Experts of a small language model.
Size: 12 layers, vocabulary 8192.
Experts: 256 experts in each of 12 layers, 32 SwiGLU neurons an expert, 8 picks a token, a sigmoid router.
Below are experts of layer 7 (counted from 0) of a mixture-of-experts language model. Rows are named router (the router's row for the expert), gate (a neuron's input weights, with its number), up (a neuron's input weights, with its number) and show model dimensions 0-47. Each number is 500 + 50 x the weight over its row's rms, rounded and kept within 0 to 999. Numbers have three digits each.
Before each expert's rows: "gets" lists some tokens that make up at least twice as much of what it gets as of all text. This comes from a sample of Wikipedia text that the model never trained on. Tokens count by the router's weight.

# expert 101
gets: " |", "==", "===", " ==", "\n\n", " ="
router:540583484576517524473537420478489536507457553513462549519499483479484501427378466564550401503546448547511477422430572497576534559516381499463463
gate0:525463546541493469472561432515564514500471534523469448475556553493594491491456533464510388455576598538466548516391422487423531490526519446448462
up0:552531454554607475456482580515448436504518529489613480481376541509459486429506418549495588490457499531557424419570536526497492437459521486464550
gate1:515523511464470506474601533512480478412471564524522537455486490484448509425436481514431444542379466561526508561486572501376449606454509552483495
up1:474441412455461522458563446591496510569525517474516477518468573530524508414512516514538481620480517510550464492458540469493502558402504570553444
gate2:468541519528529424427556619472541488548512459473534523566516516506517405401520532451537528502531496536514505544491453553535523460561514458483502
up2:471432405531474538484566562516507470527568532510580466419511507470411425488440452541419549548462367530472536458449565533504469527524480509549488
gate3:539528467417430471507476429601473476514489547443562498487506447502487565566482476502507468519588443558539463503471462454554558598450488518487481
up3:515458512379460535450501464518509503532462550512451527489513520441512506439415541532493523487479518541583439459527505495512544518588508515514510
gate4:522551534548467393518533408480464456427554518550511531524531664456504451433510426627548454521492588518549531405425539471484505479479561465501404
up4:518413484481507539448555497482422510439512510599495480564477531526523584534484463504464514488463435410550517565428499553480525503465420551542513
gate5:531507490409542520578443547453496532447471466461421517619510403503477482532513585509452513447429553504461474452436472541467561553454458488514517
up5:506402556439519488579499567487552502447533582563344525555556498486506509545474477518438482508515345612492471466492522483498481602477563551532518
gate6:530557616562452539475419561491455491448478496522442378472444562474561555497472626579518467526495483551548535548421476441507484367566438539499474
up6:482516582494507408402480459449475480455518436555475534474458407467540486559484501517525546536492439527528452569445531490536455458498430501511451
gate7:544562510531577490471543528479524483484486484522472539545421529534562510447548537537511550529418521593460402484538483422571474533462456509470591
up7:654607473396539520575568509555544474487552558473547588518497557533491520445405505488585508514548511438467487458457504475510541476511486500494468
gate8:543517616584437558501581557485503500586584627401487583509416422517543501450407556435472509448508542469540439512484592473539445397572471459531482
up8:474507483526523443522512513351531565456533528508612530406594498489470547373465556550498439419449551507515492488460410537542526433456467578508502
gate9:548562512522494574432557496506462536444509526406443601515521550508508475541447477588439425538519463411597466482417401582519471545537508493466548
up9:551537603600500390514556521445512442455488506582539498437508483513557497566492486479497446507490526550520510565532462592550546588429523440548492
gate10:590502486516423479497473481506532504448554569455519475495491490501514491520468487547490376545554517403497604515555542500515643450429490531475564
up10:493462491462520422519507602516485529505635497560576552556557528501469478406529511461483568513496488452452490546430474412501534456470454488552460
gate11:524407439429484498477554455449435525545468523489518501437535477439485502510544444508544469448518530515492408478368552635462510503539427457503446
up11:500563547458487531524445512554547538456545584491472548463486547500488521497451479493573394483434427558603476563525401499491564467445410474548557
gate12:444596464461457458488522423496553509455587512506501428460515499435476538451348488519511371482625530539497458491449488540502537522500475459448447
up12:521535493484536383461438506521465527507473507576540570484471483481456527484575428539497548474461501481550535535451483498511517384563529482575546
gate13:494417481429472490471604432545456480458473451597479419494471520514519496506427448547480494498603435451505517435576633514564444503562476503489514
up13:563475551562526480575544517480384456497461456468450432491424503481465490510424502437486489477512393541510468418412471411530495522561553474441481
gate14:533503502453505457590525465507505504496434540428541584432454466544521461461554495426567475440485469527500453444474545543578436537488477536487493
up14:494527547503518507489536511574500489549515580549572477501610461516548444517460480395537530476498430560481524469486469437446515468488496482434551
gate15:544495441534543359515506529476473473580477485450430447483544521538442551424389511454527557517426461450452462482494575511537495556518460509535502
up15:457512539538480578499506516457565537543562460525457525539495478392464450497360528415514542531478441497508459443475486454467543546453564538437528
gate16:449512514526502578507478449487504494463515596450397509525448462469433380487504470437516399507523549453457552546507522538477515553532496466500450
up16:433495514537489477580422527471469535393486592529467577539445583495518415533607460452520465473501561555523480465471529503575575454552511530589573
gate17:559506501546482463504513527506551453503551337553504411482500478451507485442451505522557560483550456533477493566454485424537542532555503435483492
up17:480415450442490542494493548591463521528466461437496558468555475461465510565485511441570403460521533623534432519459591461489445403437485475500444
gate18:505484486426503523474565494417485528601474552581508444510474527409488532553502512554489485492478411592436528496451550542555531453472536490480539
up18:500418431498627441464481480476466505406494520537416546492553530528476533535444399508489448495504544493552554570468499414511559421449588541474536
gate19:478582452597561496476486538484564629492484524505431505528562506474514515506519472518505566572470495562481487382481421537601465522578440464464550
up19:496485467593537558573532521513531570496519502503571569398503473501495506484506497482482554444437473502495483533536431498519515525551444579518550

# expert 171
gets: "\n", " ·", "| Party", "|---|---|---|---", "andidate | Votes |", " population"
router:514528468548568535509560379513453490456507515472475509482498466553460484392456470519520463534530458503539534486501576515557579505546390483445458
gate0:416470468510495451511484597464523462434460515436495454486513594504420525504506500555527472591567660512513510478460529443580522458554466502504475
up0:565535563465513503616663512537425506499462528476497480514590534575433547509482462428507523478503497508407426466450569506393561534445597508600562
gate1:462476524395483543477521501544480542525445449541428540418551510525498425575465577496531479473525431561492633523659481479540433563540492502494602
up1:402548422473493551507523501479484546493493475464651443476497419506474517553521594440502527496468444466456577499532472591498540580530494499560535
gate2:513599539590472475492568544453424497450477439505437527444624548472528529499375577508433477514480573581526509558526530511466533555599474456481518
up2:453478545463540458513386547535526519478407488507437447488507446580525500501427450552472515455515567455482586531407416481531491464412539489520422
gate3:466457627562476443465603575529559500544495471569516494511489468474566399470517484457523456534529595425536498537499481407483535469480447369472537
up3:469547451567439532548463486542517515510497513453640397527461512506486457470532468566607486557497475469441410550561433466445515544501513518480565
gate4:496486564440535566539562466434486455600491554586490456617463470478551481532589459554492471465592445431469527453468479548543511630517492481472539
up4:464538421403472478469442606568450446538655501558446530491511498551535452602456519396464489513546545533460524506561461515417495530438473485513437
gate5:437509545500587553556450476419420543422425527498512468495515499472405488428480547451548490532468397560489499498593528567523491539536469501467529
up5:506538470500493519456555416500448430537383564518549516561409461590494381508557575526450560514503571405475544445431492415459474576474461468529519
gate6:416456477413501534416484427435377493546482513553502475504526472530481451535499502515461628499473579437480507478532430515458467481516547490541529
up6:469454423463474501529484446637455450540520598401570475584518511591508405519450457517485492474509493481533540549483413482517507550572533354512433
gate7:429605529524551527543478458475458473520463495501461479622539412484450470437495487499473531505478471482436580425515616561570489502578476489516449
up7:483481542595646404458533446535456529496565487489537525505592544455394480517462467543486553411461429448479546527458509603523532459422487425525460
gate8:498456513433569531514488402350529508567551552475524530482532502449475508457493559435513484507538487484528544514527530454544497511547472575489522
up8:530482520575451505501459450513455444602432489469525451388497391530504531514519450510428562541662518572521419528502547453433518495505531510439540
gate9:547473503533459461573497556518505508566463544471534562447465462615515410540520527516493488566539428459545422452577513515507563540501490505518514
up9:533606434486491471520535528423450478458486507544506447483596524511493521482560614458479450485471506491582466413501462428481554507490484530495461
gate10:498609542523544510504559450551514414456474454533424560517549607495502474575466394609491563561519421521531533484496527541592591439322446532456563
up10:523481547475532546484443587552567487544541419491465529508437442616469496457509519502487472465496536544425491701517479480600548413476517477488526
gate11:524556503547473536552579481527483457476496519423477550547558539482449482508492479411498559458475485428510557583513562479569515461405480496514534
up11:468442541530551489548424538496512501488559492555486482622421535497552531486598314526500575440507518459532541470450483459491526393531448448479433
gate12:432429506444394424451458473408535474448459480514527504443528507534441533558432506542471447501467555520521460570518466478416526480413357511489498
up12:468460497494482507529476529549509562577515459554472550404547564486473606426480590520536559516394511446517471486582489422544563501482575567502557
gate13:564519452642520486432528543547474486434415515400434580445450445511493514525582517574450450443568517579492582523536545574467464409478606431458441
up13:481465527468478460551519452434447482573494469542463506451418512498462546544451388504601479423560484557517420455460463566537537453537511522466512
gate14:567454493502491415535505634468591547503393559550540502470470466454465407499554436530451503472467603477559521516490524532529549493578522484480518
up14:495534507488505513411459498502499458510517427505392538605512467527438514538494470522559489411456453521641432517518465496457510506513428453548466
gate15:604546430572591520531509478485407493500491476493468472476525429482446530432496455565474546435439435523514530460399466586573529458519449559467468
up15:567548484485569538486498554533455487479489599517495536506511459451412504554536552538472428421422442464461495528475493471373469538582524532502445
gate16:478489418485443409533539510512485498471529618442571545510562539573484475482528445477443554549543494530473479452557528512635498502531532465463549
up16:566544470471524535498524537485565464528576463524448501511471513509506436450412452575549539432521425525471447475523506469552551464502447448403586
gate17:540474438492579498439460508454504529457471527549499503567543467525459519524440572535533506469371496405493631574461450521541590633517475472470458
up17:551514483452517517547450469467538504609434515495558484507510483518444614553622521527539490444524538429443543536500488609590550540431503548434527
gate18:545552494537529453485463433468402496606471563380520494567490554547463489484463428482609526487589492483465427507529560516537565515557518429459550
up18:461409486452451513506587502528520525500401497397444551460476397509512472512571459468529539555516419422438542404585428508528466427572575482508596
gate19:530605586568594401527424417492554505500506540508445530338469469582448562446489474478510538460517507488559556474581434503606460491469449553512568
up19:462574520482581525520515525529521514497445524448541468482607502462523504461465487486529470536524515477571435424510611559543467576436541550441491

# expert 220
gets: "ov", "v", "iv", "ev", "av", "c"
router:470571464513475562554528406404529552548506641517510460502513473458481516447451475459521457568519529545473559448534556465600589478504471478398549
gate0:455557524551454495504492358459591568471554508488520530420485437455530450416500449436468544454459408556485479443581621531564568473538507432511473
up0:528553428520475505515449537419516481562510509523512476381514442498495416441505440486453509512534488446457424519426578516488461448531487474541498
gate1:517502453505564571489533488538572559537451485437514414501545516568487537428446536421445441547497500514565476551459519473581463622460489555507434
up1:544522509505531417598544508564511499519527571616557475519506595431532495491509538527499434440539406478479512488550493441462507524472603506428506
gate2:471445634530472471527529513489574539443501447575458489457503552533552439462476556526432467506510572520421562402514502423520429519503480480458454
up2:518491471425433404431451500561525432485456424542507505432496505509489455489453448523488464440416473455477490459472380522463548485440542430577562
gate3:457559461487493574433473427435449496440487612474437499517500546505523536576477497524592505512520452420455492504466531431524483431478443587438472
up3:479467507456530624462464550549480457514469561543515605571509555543501400492447491563436561526453618525523420523442475497462529494530464531519435
gate4:505494507444610476632535448433403510522458532473579450490519498518502537424525499514480510457499550498471461471461461469489542445534497594447524
up4:544546488387526483497514532501521490526512472496512488498482454513522488497505451562535442537536486506614492550541529567546386498516490541511647
gate5:446408560482429559622498469508551522509486583445493594451586486502511437456481510484493511609469537540457506458637478543382436532401493490519512
up5:566480571508507430524402491440462495486457493490602491446583436463486477565388463439490427585545486400513444530384534487506483528422512497577420
gate6:416539505616401535506583521465554584489481485519518477421464475479372490474545493478540531560475565539524519518453515543568418517474445463470485
up6:523506488537482542423442494482564491647389481414448584645462513470521487527416462431544500499539464421513532424493508490503615429517463548486556
gate7:532415513493445549424528475429434455506485574531415559472521438438447596464596475390502512552485513471467511458531466459471552512449420459537453
up7:394492481518493554524500463535466421492473492558542573478461522489537474486535512495527430524428489427548609480461536444512478504468525533507467
gate8:492504482504415512450511524497502480547491526457392532463609407496566450544468451497578456434532571551506490561469535513515581565583532599461431
up8:559438500589512596430495587497601522492585547432577441466503588452484616407467535486465507490473506510498513378447480464458478561558498494428498
gate9:499515559442523541601460431445524472593473655527521459437468515457392522528478557445507493498606488497480613500435479544548523483466487521426547
up9:493560458471415337502463572504525494486451530405539402514540450489391594457491476450524523490575417427512538463506475461505503519507524481479461
gate10:549473467496584526449572371569415578494412496498570460512533500514479584445409529534474461602473478531522426439509500424450497596463555575544520
up10:461546518416446521524498455502518477359489560474580422516442526456522462534485421426541503410437645537473567542505464496516558430509458487535451
gate11:509536475543474488437473487482530502444478510593346437544510502525518515441488542556532549427498558436535570553479598493575481433484520491496578
up11:421571485518531524504433512507511545487499530542512462499493473554512495487559512442477455489432540623521386402409490469477477479457500546613529
gate12:439414564479494499468429542477499507529442524537517425491535538473518485452442452510513430502498471557506558489412445535440577533483467469473556
up12:453468565465560572526497539488466531498489533507495567557541421554446534425476492482411532547516507475520543526468509497574485494519534517437455
gate13:456595608560496513431556504439504450519526594528484511563455531494396444530614539416478453556443531537540486455548481431508480589514463497547559
up13:470560468516512544565476492444460493449562502504464533601556494519497551463514507445450531437490488495502515613447520501397491524553521472497457
gate14:499444523543511530495503523525430521538483525410521408542468591413526523527415538393482433495545463495502498473519547584618617503510505514603503
up14:473542577542518481389591536466511579469511460555492502433570473425490503503523507453371539532411387494484530475409402515582524436480579491502472
gate15:468541438542425531547522545464596441508388518412574514462506582516497513473506428525521432519589480578503444456517400513583432515459500521478467
up15:501383517478515486504549466371548462518540522417476537594464525490581548510445521453518447517546482537543547463539519571502560524608546521471484
gate16:561507530555463547588539503412517505560518521544592454523606475541341528464524497495489579493459463485496498547459487564451455517358542547469567
up16:531519520548527447539428466488485504463519514495352489442422446498517528473476531525502497520525453474457540574563523560604434550477539452535490
gate17:500566481495579564457470532597448557530598567489496537421452422464588570510554558460463489550599473523488536463564512472505536512546454473495484
up17:498430431490485592577503500464482467483568525508448490481399500477444585477487496577440518476562603527400440468434489541506541498478444599524562
gate18:554475507507554544488418525520525468499481571494563593468425529467531507476392509514529522531454560526477575465574588432438471460561511537463517
up18:474574457551538479542461506459477487426504506518499664564468429528483548492503406475549503461463598567467561593425422483602391509497490523534484
gate19:502423452543494479511426578511454607418429454478525494580506512544454515478408419545507539533453511544551445457585447425445516592535498421497424
up19:535606534525476482473465478467511521494552526653481474403445475455503541495481484454506518531476507473549447523437513538455512490436501465446606